Experts of a small language model: 64 squared ReLU neurons an expert, a variant of Adam for the experts.
Below are experts of layer 5 (counted from 0) of a mixture-of-experts language model. Rows are named router (the router's row for the expert) and show model dimensions 0-191. Each number is 500 + 25 x the weight over its row's rms, rounded and kept within 0 to 999. Numbers have three digits each.
After each expert's rows: "mostly gets" lists some tokens that are sent to it at least half of the time. This comes from a sample of Wikipedia text that the model never trained on.

# expert 70
router:479518466503504485517477509515538512501475490507498439484469472490496492506425526505478473460493523537537484474459481481491435507534488513529509514460532488480485537544488546499485473495510474476532483448480518514480499481460515482531483473507484502505503494585528501469486509475458523515430490507520511501498514483522466520513499463477466444462502442512550551530489497495486501501494469521488516459482484485497464509510493478478471525492513468489512486501495484537515540516487523466513495496525504474481503502477463509494518497516516509527513543526494524512486506523502516515
mostly gets: " foreign", " Soviet", " British", " Indian", " Japanese", " Syrian"

# expert 189
router:491501488486469491532536472476517492524483459504520481535529502509498530521551521507475523502455533494507539540501502501508536540523530516501501467502487527510545491483490466529479501501538531495468506480504442535491499497483495512511510526511491493510465513468488496534517492532522476533513568438545484495508476454462539487474493510483506514491504530501490509531485520490517496501486520481477505456488520515499520546459450491498489514475498499501462518504495499486494521476507462489474509458433545531509476492505470497511551505556550478483482512565495459502499533508529517522
mostly gets: " non", " Mid", "-I", " I", "Al", " \"n"

# expert 69
router:529497495528537501477476479479527476486509493513498492524471476499541488488466476515527471479506478491500469498470480485537487508491533512454549552513458505445511526553507537528460503479518523477552545526464479493535478525473588478484465490538495457518540510497476488515523492485496544514530488510484494514492490493527488502499550466485534539503489503505492512486458474489534524477498519474493498569509525540496513472521497482516502506533508536517504545522524482520506492536478512500529509488518524504467472485464491476477512504521507495545492527484503536497478492542502474477
mostly gets: " However,", " when", " although", " Although", " While", " while"

# expert 31
router:474508509464513511523492516461483528521524520505470449497537510529468512538463511507535490503457518499513468504462480448488485519522502557522472488493540505492507539519433518546527490465500487495482480456468540536477490493490473477494464497471441527516514465511505506506474480484506514481465512489477525506504526492465502507504471477439527526514488463494528519526489488517502489509488516532506520495504483477480511491482547479529459479490520500477485538464532503495485494546522527528503537516503442532504521506513492506497505556476512525458479520456504498545457504526463508497
mostly gets: " Majority", " Labour", " Europe", "andra", "rill", "enia"

# expert 80
router:511483508493493508509460503483516536560494512494527543456497477523483538504497498506480572461478511442458487508506484505492527497485482479512478486496525501514502527534492476478481477527491529496515492441489499521520553488457501514505505546506509539498471469519499530574477498488531532505472514491541509485536548521447485488479518536507486487473475476488514478490532482504491451474502506521535494447500506501493474504476481519463557508493505502515460509511529512507540542518450477519474499477464514494493478507466507501523456533466490476517487507536503473516519461485482524498
mostly gets: " (or", " or", " (/", " na", " (also", "ra,"

# expert 4
router:475528470509485496503501502497536541519485497526500505520487490482497460474467538495477479487515491524489526473514464526469454451476501458463484495468525481457467521538489534469500484490514481541516484461505541536506510484461538465530504450559450496478512497528525512467516524437467501494491471517478517523488518459493497497524502449440452423479459482516500516520501465506517505517491503506517510467470492458472501486487520494475493504457514491505496484501507514501513514454501477455540485480526511472497497488498489516478484472495503537524510551497477498494478506498475483505
mostly gets: "u,", "ova", "kov", "elli", " (loan)", "ley,"

# expert 183
router:455472497486537507509444512499544463486468481523512505503520488524512559488464515500473486458476506486482474458481483457526521474507513513516489510513462499498522487493467526496483516473493480455510499522465475480485467510523521482564550491479528494509512532456489496512492526519481494515517534533520433513489504525458473520474503482486523517511459515493517496524469495449518492513505516498514461509471553525501515473443483521489459527473522490502489436506442485482497507464495550495515513516505500506523457509496486559510482480507479463539520515509506493477459504486492496491
mostly gets: " led", " che", " path", " pred", " pil", " Committe"

# expert 124
router:507529516535497565482525530463499485530488500496505524527486539512533460533495526495498493455482512498468473487492537500512499536535504501527510522456494490484522507490530475488497527497462469481516487548509501502515496530523496485509558532527546470504491494531544480533495515519516506524535486533503474494513558523446463520523452504548498515461503516492488501504500500523526453501482509478476514533477530480487479513498531497475505504512527459526508483526516528494507492490500530463495531481482509455509510503490500527509479516485476451517547442515561503521517478454504441463
mostly gets: " t", " G", " g", " \"d", " S", " d"

# expert 78
router:478496495510500493504484519493537542511487523500490488505484472468504481494458542517479463454485525506511499468475485512491456491503477507475507532465507482440486523538518535481499471469530488481545481463493533510487496475470541471530488462531493508489500521552528518450489508431449536497471517525497519516481496492469480528524477457467455419495468458524538524524511486471549510504509473499476514469496510472501491550493499483484470516470503481497499524496518518499512507500486503450524472509513494460506486513450468517465512489521490524520535526500490496500461498533506508520
mostly gets: "\"", "')", "Senior", " $\\", " sought", "ans,"

# expert 45
router:478501488505510490513479520488534540512481515509491493515494473472510492492451536515477469461494527515517501467478489503497452503512473503476510533463508475449490527535515534485490473470512486479541484473492516515482500472471537468535474464532486512494498520546534517445485518440455529489464512529500520520487503494467488526519475453463448434502468470522545529531506477461544514513508470501462509471479523465495497552495499471478463515470496474502491524491506517510512516491488504444515465511516514465496489505460466511463524482515486533519525537507493488502463504528505504512
mostly gets: " continue", " reached", " awarded", "achment", " RUS", " 4."

# expert 21
router:497550473545547482495478518498541512516472541518474492512464499483508482484447494484501451511513529513489506506449472502484467479501488498494518536488506529469506517507484516473478492466533475467540517455490521540499509476496514470523468480539492488480493522537546492474499498453459487514481484527503500501508491495494469536500479475456484433479460499541540480522486519465522535510501471539470540448469478466482477525476512465486474504503502482497485479508508515500513500486471498456529459480530505489456524509464473484489516499479528504529522522537445527478485530504531511488
mostly gets: "|---|---|---|---|---|", " Bil", " flat", " Ted", " Ger", " ball"

# expert 43
router:494467497491502482465485508507432481495495494528521508540489516504457510474456541482499460496555503499486507563487508540546470506492498525512533482534499502526528494473486509524529492531445502492467491505487458492477539500522490518515573474505529503496505488494564517491481512512463521459503529469508515484497477517512477449486523518477509553461481489482489505500516500492475461501508513548465453478515498530532486469519467517498486531460531515522509496491494504478479538457474485525502487512473520521499489517490496474502531474465488516505497458524484519495466467512552452509
mostly gets: " (aged", " (age", " Died:", " %", "″N", " Kingdom:"

# expert 114
router:478488499543496487536481513488520532450526496509457520506426455489491474528482515517488479478507500498512523483476487481480465492503501484421496503503509489484485515521464517505539489478464507508518528481520502528447464467479503509513473461518451495524492474519502552469532493465457542487536465514486486530532525497503497485463527496451472472519479479504519511497500490490536481565494490503494508517492504516508478515465489458478499501512522476509477505475517552513512516460471499483530473517469519476509535489480486550463489468515511488550484534538475523460467504493494514527
mostly gets: " at", "athlon", "9).", " children.", " round.", "ers."

# expert 88
router:488512539512543480509506518461463494483496493498497505463576500547516557500513470491508505505482483492442480479506490487492507465481492451508538474500558516476500511495507518521520494493487493502530510478496506513492477485525491506497531457507524507506451486480527468537463499522528518527458567550475450488530502508475513510471502530477491524518480496526518451566487501497511505491506531492503497507496531508458510457489508480480525514502497506475517500529513509526530557470502496490485519513470466538483467545484563509470492515509460523472550513504479505528525499515461499487
mostly gets: "Other", "Team", " purpos", " adv", " serv", " colle"

# expert 10
router:511512496493542488478515499532478523475487494514491486486487519478480531495512496458535466527495482490479466456532461514529468516467500499503478458527502541482497486500538541465520529519525465537490523499499491500518506496447500523499503521518503520468544449490509545506495453522469505484485515504513482476505446511499486542502452492514492526538495479545512484517491450474520512517514496540528480523467470505515477476483447498458479499515496508557508470429474495483535476512487484472484481471546506523525482507510499525512494484447545482498488510519495508486526431467487519517
mostly gets: " Website:", "Scientific", " According", "Species", " Animalia", " UTC+"

# expert 5
router:507524552530513526498459465522496485499516507490443494510500501528509496497506535514523465480487472528507456497487505481462539495460546511490518507517539470524541506500542484528475520492511454498481511562479470531541510524532453506457482523440493485497488494483460508480495472505542525500500536496518504541467509516458460499486432508533524510517511514491490498545473530494491503501497513492492469486524512504462490478510528540493506511513473496479551466495458516468524512476490508553534477473495493531507496486493488512502470527492483490531492452506557474525508466528527504493
mostly gets: "′0", "emb", "roph", "amb", "angel", "anthrop"

# expert 35
router:534492553523531498501480506489517486526567501522507531518499456482500531513485471493503520477520495489471538497496523498491536503477513487492483486478451494518519491489519547503485484511520512469480492532488506489508490483488505488530531478496490471512508453508483530494461515516529487514494485466479469506443512502476541484426545576495517492520488482460488495468555455498482528485504508515503507515482481534528513514419468499529543512447514509504486463456473504493499486514492521545509458500522470517522503514503472507529508496483523525463474506505467490454475521545516507515
mostly gets: "w.", " Website:", " titled", " renamed", " called", " especially"

# expert 75
router:522522483536547460502510463517461482501513447518533471488491486481506507498456471482488473507448497485519502524505492518512493485476486478489493465470505435482468530533520494508497489491525501501451514468477457494508547479474467497505493476529508488462490517544523463477482519502498504544490533500513467483485493516454522480496511527499514487491503458480501523514535504479539499448505477528480511484506461516562483528493472484518500516520514484509509529506489514493491515485513467500454461454510542501461481438545473549488532529497474476490484512525560525490514497540532526485
mostly gets: " Both", " Lower", " northern", " County:", " Headquarters:", "ético"

# expert 123
router:529506480524531493504480475477493500480528479492466505493531491496467515493534518538488526499444470515526486484555501515480518503471488518483499514508511493495476457484477498497530494521509470492482500521523553560501500472511464507512496516497489479503508491478476478510478508547521519509511503451518478487472477509494493474524515476518558466456494526479462556497483519513508510455531530523548480531517509535501513500555559496495470511479526486519516466448500517474509487582513525495527497543565507509514506491541501524509502468488509479481530473466517497486542537489508467465
mostly gets: " Arthropoda", "aking", " Running", " listing==", "ipping", "abilities"

# expert 190
router:514466483445451511510529487487487452497483545510502506533543478502480549499517551497484508480545480492503497464502497527486478501505502470505498493491476519551531487473500528557589505481518524507509507501484475494504515502516520483471498525485525543500485513481503532537504517497484489472476515460504532512517518506514493504475527525492505487511503476500484495539521518496512491525451524474523518469454525470461478503502498520527478464489490465542535494471531495482532547461495498526517542482481539487523506503508529491492430519484490512481491507480545473547501462490438481513
mostly gets: " Owner:", "Career", " Party:", " Label:", " Density:", " kW"

# expert 170
router:508484510504526493495459518457526548495495523478519508513500454500482467487474511516512482510496507546515448501504476486484466506503489499464500505472519502462485526520541521492502494469503501487543490495530520534493511473520509472473452488556495505495507487536505490494541524450482522477446531529467498538507531488504510527526546493474473503509479460492510531557530475516535528517503449494497490462476515493495511549512558473460495529537532488527521533477495531456475511508497503493533495470515517512503505501471522501479558477515512538514499553524481524521478505508443462519
mostly gets: "ito", " what", "oo", "ando", "ee", "awa"

# expert 116
router:532498536529470515502526485535466497468489519448481464502512516526532486467492441518514523522521513533517479506486548517464474485472473504500488511473479502462506470530525484524518488492514538501506501508520514453511501460484519470485531492490492479519532499455541480498525521490485510479544493514477463507466509445511542496487493507492508512513472499514476494451453491486516476486487508492503474501518456519521494550502504509534490476499571516508508524527499458469496519513499484468528559509542517476520486500552463503520494508519510533485434482483494562479508493510460543509
mostly gets: " These", " This", " said", " 2020.", "The", " 1921"

# expert 76
router:524468526496528496497490515503510496468494514464529492514475479525536443463499512525533505461459496460526512514540516472526508487529519525491484503512471516483508493486490468500548511500473526522526506498544497451498508492543509488507542498482499550516514514497503498522532528481486511503531506504488503487526499531566505457479520524505510504541504481448506465485504481486511511535478473483528510505514474539487538502505423466494515457498481506526517559481479552483490501507506507477522489542456531483501520528492534524556464498500471471524506485473459506468462561521487509501
mostly gets: "″N", "\".", " (the", " (The", " (R", " (with"

# expert 105
router:517510512493497515511532506444496441454485509515500500478526506539545522544496433530551473473514476512472510500543511519528475484492478517517534511514515501550511460524515474465490475532527519495506471523488524485526510494476532465522486497458486491485498498514499496458513512495504496529480478467539464538508541517503508498483547483528511518519514492490540500428497556520499532497471506464511522495459526517484475506533530505546523504530499495527533504471543489512488506461471491478536514500474533514491508490512508483530495488515475525499503491449555517531503538474494480529
mostly gets: " These", " This", " His", " whose", " Their", "His"

# expert 23
router:496485500509473529514495469493520529479505519516513499563496502466506509508482546483430445458512523511503500461498510488474486438517475497507467526501539505478493487542516508514472479455516484521526479481495513508477563494452550498492476469512465451464495493513538510494449516460470511490482501535499499521478490472496496543511477500498456472493484484541494519467504499469548514538505514539472508490506544492501451480500490489463480535494555504495497489478498512506530481525511544464497490504539520496460515489485491504462492498521485516497468519518467509499500477509467517565
mostly gets: " Kat", " Candidate", " Os", " Ken", " Jeff", " Steven"

# expert 185
router:480558480517510488517508502532478531474502496505504512478467480462473518512483499488496457529505519529496507482459469479548482480515489515497510522532491506513468515510487539503482514522534495499510478474428499512429516459541475516513468516513503486502512496536527469472479474513480511481507527480520483503509512495494499510504550443487545472510508535475530513544480507474474513526533463522520496502466507501503507545526490489526529572531482465477470503532514479502489425551453463506526476497485502520475512465483530482485500486504482524542506536514482514508521479514533512523
mostly gets: " Atlético", "ético", " Route", " (°F)", " sea", " Total"

# expert 112
router:513495511549492510488480499482507514493481527442482527468506501485555458466499530522496515502459480506520532508468500500497488498559523477484510533474467502465508480525524501507533488502486498480500483493472539478471456471488460458471452461523480555511555479489563460464501503481538510471510476466500478531498508488502517474478501518502492476526478505494538506506505510490533474506537550504488481447506471507515504538494499506533512486486482465512485441509448499526503499466550473505528486498489501483464518498519490502485470513543568512491504518489489510480476502502521556496
mostly gets: "Personal", " York", " Their", " His", "General", " Coordinates:"

# expert 14
router:485499486508508491506473522493531539517484517503478498518496471477508489495466546510481465467487530524515504472481488504479462491506474500477516529463517479457482525538510522488497478457525479478537485461490532517481501479476542478534479464522485505479503518553524505445487513413464531492466505526498518523479491487469483528523478459470463433498469468532548523521519479470540506512518474508459508468499509473493490552494500484487458521467506470504498527498513513507514508494486514445525459511519506464502494508459470512463520486521487537515531531502488491496466514535492503526
mostly gets: " sc", " Richard", " sand", " (/", " poster", " glass"

# expert 132
router:492548457473500496456461518509523533523520465522477474485494487496540485511496467485520495508509481520508477524464533503549531497524510546530485486496514516486501501477491503507513499505521556451466498460496465527507507488432470501496501514518504524539539479490516464472494529520496504521530520513448453478489471533485503509575503526485501524526512541496555502538492515491503499464516466537493506544519470481514474498499467485541513505473494517485433502497530480511503471513457529472457483504534487486511485501506454493501478483493506513490512497530522507452506496512500549542
mostly gets: "----", "dd", " List", " Mrs.", " ●", " Nominated"

# expert 97
router:520455461532431442508538524552492505514484528517493505492500471491478456465475532500472484491494525488500523499444500460476472482524478517487518508503482467464500508545453536464483527460519468531530479507534487456492457507486475461484495485520507477509526484510517523467476505484500455494498451483514505485505495470526469511519475479508510474480466514495547488476459485481495519507506476532460492486503524491494515521533528507477557482507490504509490487546482510487490519480492474466517492501529505504497492471513487525476487466448506530508481554524492524499519494539440492532
mostly gets: "″N", " Born:", " \"S", " \"B", "In", " During"

# expert 55
router:513495473490471477465526455502521470521489528460491525490534533533495511513494500467502546531529529510532489460503479495474508514488532525498472485500496498514496517492468478513478524488482456476483515543475474514474525514548519473501452540539495501519472501505477516528554546471515515520512534477509500470512492474463501496516515519537507510518533536463464509501505506485524487496507514475490478423499481499497510499521550513481516469544489522517534538540505545497479510507520528475528468536472527470474477517508491513479529493506485439499504517458518551552495542473483478480
mostly gets: " Registered", " voyage", " electors", " per", " hold", " H;"

# expert 63
router:499490524531512519535511541506510527516498508516499519520567504523484496511478520535447461499518507472484482478500508460491467489499474485500521539481480468471481504560490510468515477478521476491530536486465542519486509483516534463517498458500513498493497521548509529457522503463513498506444496539458545506482496481477502516518511460461486464481480463494515527499497492473537467505507472502491534466493507504457444561497488488474478485461519499501485508471524533517495508492498482466532479532539495463501492489512492522482499467546533511493522528530498513525439489537496532540
mostly gets: " listing==", " Jones", "III", " One", " Johnson", " Williams"

# expert 99
router:525534464516537524505502506529487414498518540463494489513428490496551487552518480521464465496496514506506478486442513509559494525538452477493504485492449536472496505522453517467502489503513518514470504499505511492503514469458516515489541479497500484476513521460514493486495533511489516492521473513542513494456523469480499500504486471489487492486511494527543470470521493479509515530528515500478497522494484502479497445522494472509464518524549493459493495524511546491504535466477522520535514503494481491529530471499476471517555514512494494494546530500499471483471521488542478501
mostly gets: " With", " him.", " year.", " season.", " (with", " it."

# expert 3
router:508505485492512457546499499452500500510487460479514490493513510486491533484490471519480479485516530473551459513478487494474490523464493480518538477509482506500533510544497454478518502514528513520510500531486500439492477498485500515465514477503554508481503486496494492493481474484487512480459475509501551525482504508492441468521464507508525517483490498470536482521451527494484568510462509502489551498508490551493539512531472485493507472517508485456476491499512463459474501440467525459496495497551476521492522558459454477516495487500504514494489552524493496494528513466477462540
mostly gets: " However,", "==History==", " While", " Although", "==Career==", " career=="

# expert 46
router:540495465504510514457558480459479506518489517519523510489526502477518530472539495476516491515486506465466466491516527536521536512498514508543507493501518503494522505501526494516472506513498526505471497509519476495546478505530463492519515509487554475496472509478513493536439514551513492494506545486551464483533537498480484525527506530499512548464516491472495512523490543481502528445522511488490461517480493496543485495499522544505524515554452483532522475525501455477482501487489510493457509480480492514532465514503491472498515539474474473483512445517520455536503467474524464458
mostly gets: " Ber", " Gu", " Ro", " Ev", " Th", " Qu"

# expert 51
router:459479467496448523501503527473474467478482496437513461459549499491474495473570477459461500553501477526511483492508528524494512477511498510489479469490475476503476525454495487486504481492501477484452510520483486468492516458494481477480482468498467520526522532486518552488498527522494487471508509472493537500492523515473488480502502489502550489485527512503456459517511510536485518504513486486498486480448539537520518489505476509508521530475551517475493521530479471512510498456486492509473487544523500500447497482518516498469541494538465468475521478534516509485540472554529496476
mostly gets: " second", " third", " 2nd", " 1st", " 3rd", " first"

# expert 67
router:483490510482479506484472516532499482489468467499518517495475508486453523479467518535509486475508464520453476453497517544489497470418509513506498501476551519481476504499532513515490516500507480496519524533470512507526486503532493531483521473461497509511505561508508464487536511499495500454461443499502521478499491531514461474477463507498583493515479518476532529563525479483516483495505527493468522490520502520490489502533530480479490515499465509486517500476487515446490502536512486515497555486480466530467487502483502465492499483511480536520514474480498543524447498510448517459
mostly gets: "eplay", " Comb", "ogen", "itud", " medalist(s)", "rogen"

# expert 20
router:449525527510530499523513479525487516481485489535517490523462510524490520554489495491506491514539482504500509502486485485503522461490523447480473506486484518477468485512498518537539504459501523526491506498505458474437532519494517502483505480541495508521546486496506492472483488485506502469499518452487511521508457556470542470475472460475535503490520515483514493526508515502485511521522520511516489532478566519499511522543517497514463497518477508547541485469448504519456465553540519482476500503504506492478482455488518492496463443535547484494498488458474467525481454480520512518
mostly gets: "|---|---|---|---|---|---|", "==See", " Website:", "==Career==", " Animalia", "|---|---|---|---|---|---|---|"

# expert 134
router:516486523492484512476504510525526501532530471488487488474489519478520470516481507535504532459431516491463545488483496562474499515506467477493505507479498485510528508525501511465546491498538531480509527483530502452495481525524496535480490514504526541537515510497491527504523517488553524437508489514524490519476487512465528470499462529484513463507472480508480493479527499502563466459498463524524519454520488523499465457488457496471502510476522471526498491486514474495493489485475457495472496451487498490495516511494545498519546504474513485502476496501480537468538513532438449474
mostly gets: " and", " &", "°N", " Release:", " Clade:", " nor"

# expert 188
router:554509460523476541554508477495499477519489484504503450453498481514506504533482516454482508488534529508533485499465518476508476515493496492505528487524502515487496527486517522494434505538489499506456486491508497513485484479466541489506531502486535488490509501504468504549475519512468518498521454506441506501524503513517522484476522486506457530506498483479496511522496502477495438465519481504502518514459526513541503507475485518573527497499472472505520489509507461542465531458448481499548506501541535505466525498486495492515473454479550537536495481473527525458506483498543496491
mostly gets: " National", " local", " Royal", " Local", "Some", " Municipality"

# expert 146
router:530493524501510464482496456554483527531475473482499493473506548510547518556504465538545485539500519479499532488503515472467510495497514463478494451482494467511463518515457523490554479501481485503492507506529522492556542510510526548463521484546483505545476516475492493483523457509504491491511509487536514491496517500529481557495486494466538478488493497483487496471480504510491515494469510478471504544517514518471488514521529489475516508559503503452513520547478481490497485528520538505484488501475507521548506457539516539504506558497491472468490496518510504509518467526554513485
mostly gets: "After", " After", " When", " after", "==Early", "==History=="

# expert 44
router:491488544464542499507492516510490505511495549457481522532506498477492467530463505501476468467489556512466523514498488513516449475530512487453470529473489521458469537527505528480504500506501512509492513468477532538472544472485561499494476492482496460470470517530488510477547501453516542488493491537475524510505558486518496527473485457475468468539489503503530518513481482515499497518542471510531523485489471538471470494540477516518470508492490518506513498498493551504508497458508481504524502495494510461494519503439509528481511473502508551484474511489473501507467557542502507511
mostly gets: "ko", " Catherine", " Diego", "body", " Andrea", " Benjamin"

# expert 82
router:533480476506489457470513463546518473484513578516475492505518488489513497471476481542515489472510478521514442485519506498439516455476482495537489486459494503505507517513517494495526485494454505452506522540526492552466502469477533532507521518470489465495493533500522512501455511524517488510502537509511474485486469490508489468502474488517488480483488473494488499518460501476532519498508516522498518505519528481497535496504492503520481554536483491497489539531491507505486545507517527488492491564487496511496545499478512487547545511506483500525517486563510560489503584529525505483
mostly gets: "str", " cr", " sm", "pr", " br", " Spr"

# expert 92
router:542466481503454471494482496504535467557501523491505490501483457539519512529473476508493494510455507526491527523511500466507484478485524526504494467475474472512505510495473495476500510501531460442496497518471497528483460488502464463518530508448548458527484523502515536506509485522475495490498488530486534506516489475462462495491475557505520542505469477509486522499492509508491570471457523489558507534524494506492479541492536486513488543497501535515519498479509475552524458485490527496485496472520454510489511481549504524491517496502471535451483463519485515505517520506560508508
mostly gets: " DF", "eg", " GK", "g", " ago", " 1983"

# expert 163
router:537512539546493472501513501541493544539539489536531515515522512556512503527519459509512468500499515519513503451513497501496502505497484489525499501508520491509510488486475457504474508515487463512499506484472449542539523507520449491490496520517513499511508513440484524496521515529483479485520550503478522482530495500495517446533500517529571487461522518482467501470497484539482541486545485448527486489486467490538488524542474517540511518464508503489483504489458494518512451476555474479499533530499506499503519469506487532475513510508479471482505457512520479555499509494512444478
mostly gets: " ex", " no", " outside", " sub", " Pld", "oel"

# expert 149
router:522473509498524505513504499542528420492490481473517495486465521502499492508501483476547507506523502500476526556490519503520486527525496488469483512502477529481506468505523470508567522488445524509508525510494497428498547531505512471454480492530528476554540464510511491484519491474481491507518473478513484487514549500512523421470500477492509486512499523482504450443503506527495486492531496521475517495550503534470556510510441510534471483479527546489487511497501506493524489484520476531492513506479523506498524507511542484544481509506510465483484519475504515493554482504518506501
mostly gets: "On", " Location:", " Although", " Length:", "In", " During"

# expert 29
router:493540498456443497491491504516486483440523466480516500472492528474432514485521471486485515497496536501525487520529498476488506485483520461510495505525483522519525495530477470500493521478513498507470533506499505471503497486509471490477517550490520481463508499497489534481522463487515443506499489515525529475522437471489482496464532511510528514516519502497532520506454516529474482478488498520504472515519533511496466459539519511513479500510518537442494483520503436480575522493494440509517471499514513497456515487475483496523486531485548496518499479501478475492508546430512476537
mostly gets: "==History==", "==Career==", ".6)", "==Biography==", ".8)", " (Gls)"

# expert 61
router:472502490521470467534477512523500489503505539472441492491530480495494503516459505476449487521508502520528474468492524478463493533503523486473507497459491481518470505514465476501496506499490474524505518485529523461474524482484509504507511544496501497475506469526505526469533499458485549469465490474465470517506484484506441483518524498533499487485514519551550489467505492500511480522499500482528472484444504443497468517476470479477511457457521521486462505527506536496507483479497473534508508517487552515583478500491472476547489488484501501495535504482461513497451512440523520476
mostly gets: "e.", "y.", " be", "er.", "an.", "a."

# expert 191
router:538471451487497482477505510535472504470539488535487483493456473511507527526512491524509501526480488462516471516490503539509490475485528505517498487513490472511513499490496489516507496529482452501486493447507522470538524548495497509460543507486497519509515533524527538481528492468493457486526504467502483452513512505545467519482492508492503510493527521453485504434497481541452465545479509515503546534492453482521548465510516526481455534507513443473495492503547523490491531487455490484460522510521465475498544538493503510491464490516491484517474519515478513483528523512443475498
mostly gets: " However,", " Label:", " because", " example,", " how", " addition,"

# expert 12
router:528504546458517556513504538487499537518463493488543456484513496523493497513517516503536529563533503525496541530518514492515456481467493472495524493532464432558491485501473483538518501489542495507533513490514476525515489516506513462496497449462503514466528481515527516519494494559469473520499493501488476499494447466494464484505537495524520504490492468492479490507513456534517561527482489473511468498500535497465489547534505503540539528466504488510500502499485532504510481514482478491498506520488487479477479538471529511482498475438532533506513516500503514481494508454498524507
mostly gets: " in)", " mm", " ft", " sq", " m)", " lb)"

# expert 34
router:488509490521476466505509491550476524507489513513508490481502475520483524510538507469454500479463508471559539519471526499511507484491529491530529493461485483490509447471536488502428495560473480463476510485480515512497512494531494485495516519477513479502502503471463486502481536500503504549441564457500504526513516520515471479518520459521520521485512494463504530517490510510466473531515498483508501519495558487553522504504442517501464467524524505507489493466466499498492495480487549508464480501513452497502505482544518536511485508494515525521516498523506432511504564514477495495
mostly gets: " New", " Arthropoda", " Insecta", " Peak", " United", " States"

# expert 60
router:499470507479467489521535488485479507517520509496472481498465512509477491485519522509475475480531511533509488499475533497484468550489534501510456457504535468532529461565549486497484543528493485475483487480514529509521504459544509521490478489461465503463515511485485502507457525503493516555503486497483531516509536473415499501487462484525496544478531520497512479485529507503532493490515523536507543524553522508482455454549530525468515482503518512511466548543518488498512494524469499505495501554460519494543482514486488492509494516481480503503515532505461469507480489506525489486
mostly gets: "р", "т", "н"

# expert 81
router:486531494536534520492490523472522488485517485490523502479496527487466467477509476494463546539581514506463475508519457480495505551501485501517488487492488507456511475510470499517527493511537485523434488530498461498530424516490522499502501488548497504508526484509477495502515522540518517529508544449498449489516502506471454517498455477519508510510526489470526456461486500504480541513476504475510526499469519560494444505511503529451485480487480492494515497538516491515480463533477518546457495497493517507503492490513475484512473492499529472509518525517491532493470492482479459471
mostly gets: " led", " ±%", "è", " con", " Turnout", " and,"

# expert 179
router:500539498517437521512468479501462522466526509522533473492483489517516521494478486521472468480542487489476537513494496495457490493521519469464513513504524492489482542504491478521519528472479515516489469512489526511476543536531510484476465515515490558528510523473488529503525517481510484550451511483515486496487499502509553480531494492472480475507543533514540509487473524452520495505469495523492495508480489532527528531531526508500476492474479468502540503504488498550536544472508484462471549536559432543513496468527499503471519506514474538510492543478489467490502509512505532524
mostly gets: " Education:", " His", "His", " Their", " her", "==History=="

# expert 93
router:491497530503471504508503515564521425471533505459467534488482508485522483538515471461485523491520519523523537541478494519509487463507526522494482496466491536455499532484521476471499511484503511519510524504507504444475563537461506496498501472494474513539495506515510484502494488507448534486523495507477504540499518501513502432460555470534461478538453515525493521464463489537495494504502493488515517478524496519473509498498477534515508460470516492486454492526534499494491499472506536484520503510501484496509517508473544541520511465468484494522445526521481518478514508524517538463
mostly gets: " Born:", " Genre:", " Type:", " Occupation:", " active:", " Occupations:"

# expert 177
router:518499492511471520464520510502490536508495511487493487519561497476514496505486521449473456505519525557553495514478481496507452506504525519505520488464491517465499507514510539506522502497504494465508501491498509477491524513465497524477499481522464480473504501482487508441445465467514516490480471523480514513477470474472554570493507486466509498535496473487531526530463492471549487537496478514469520509458517515485467508496501505509524561503537550476462508486497484486472515553487527508473476522522531452492547458487473531490497491513490521517535509513486518528535481501532471542
mostly gets: " Mike", " Chris", " Michael", " John", " Steve", " Roger"

# expert 37
router:523509465499519508487477473464463510494462517472516474502542464541518521501511525505479498519527508478515464492503531472465487502494482508466482519489449489473529482500500485537515498515518504513483508465509461519493464566474487505514484489520488484470478548487457494494518438531477482472502551488524481502465495481456558482481511504503501534477497450491515467507511536527488474506537484514496429533469526497511511518495499540512492501481496469475508486517516562502461527498505455486466502500500495470562482502497516506483495457481503483499533457492465475528548483502533468489
mostly gets: " b", " sp", " bo", " ball", " farm", " bur"

# expert 66
router:472501473543490491497490518517541529456539521456495531529495508487552473481476484505516493479483492508436546510519468499467486501509504457466492503480511522508502489513512439491537492512484521544476501501494544498519540476516494508486529494504476525510533497535540507515495514512511504533565452503484520503510476531533533450504526507473468514534463468549484470481515472508503502502528513489500482458545505473492507520502524517505464484477481503457477502463535523538518458452535460469502496496510488483504503520541477520480507463516509515533469522493465492508491466459472500528
mostly gets: " Kingdom:", "er)", " Animalia", " Authority:", "ia)", " Its"

# expert 62
router:535484478495470490526509476513507478519479489510502490492494533515539446505522536481535524497476472544487540516498528509543485520541483492501479430552502519519520507513513502475569525495504501503487510494541508481503473538467511464483501488508488521508551509508533457481518561527527486497545477511551492518535510517568519500503533486503522496485488496517471480445507489530512512500505507518506505475512503436477529480468536481518514520504529479541471480486485532468501517479524469478504473519480494528499562503531497504471525516492532512509483503487497515457498482461531530472
mostly gets: "With", "American", " (Japanese:", "===C", "quarter", "==Notable"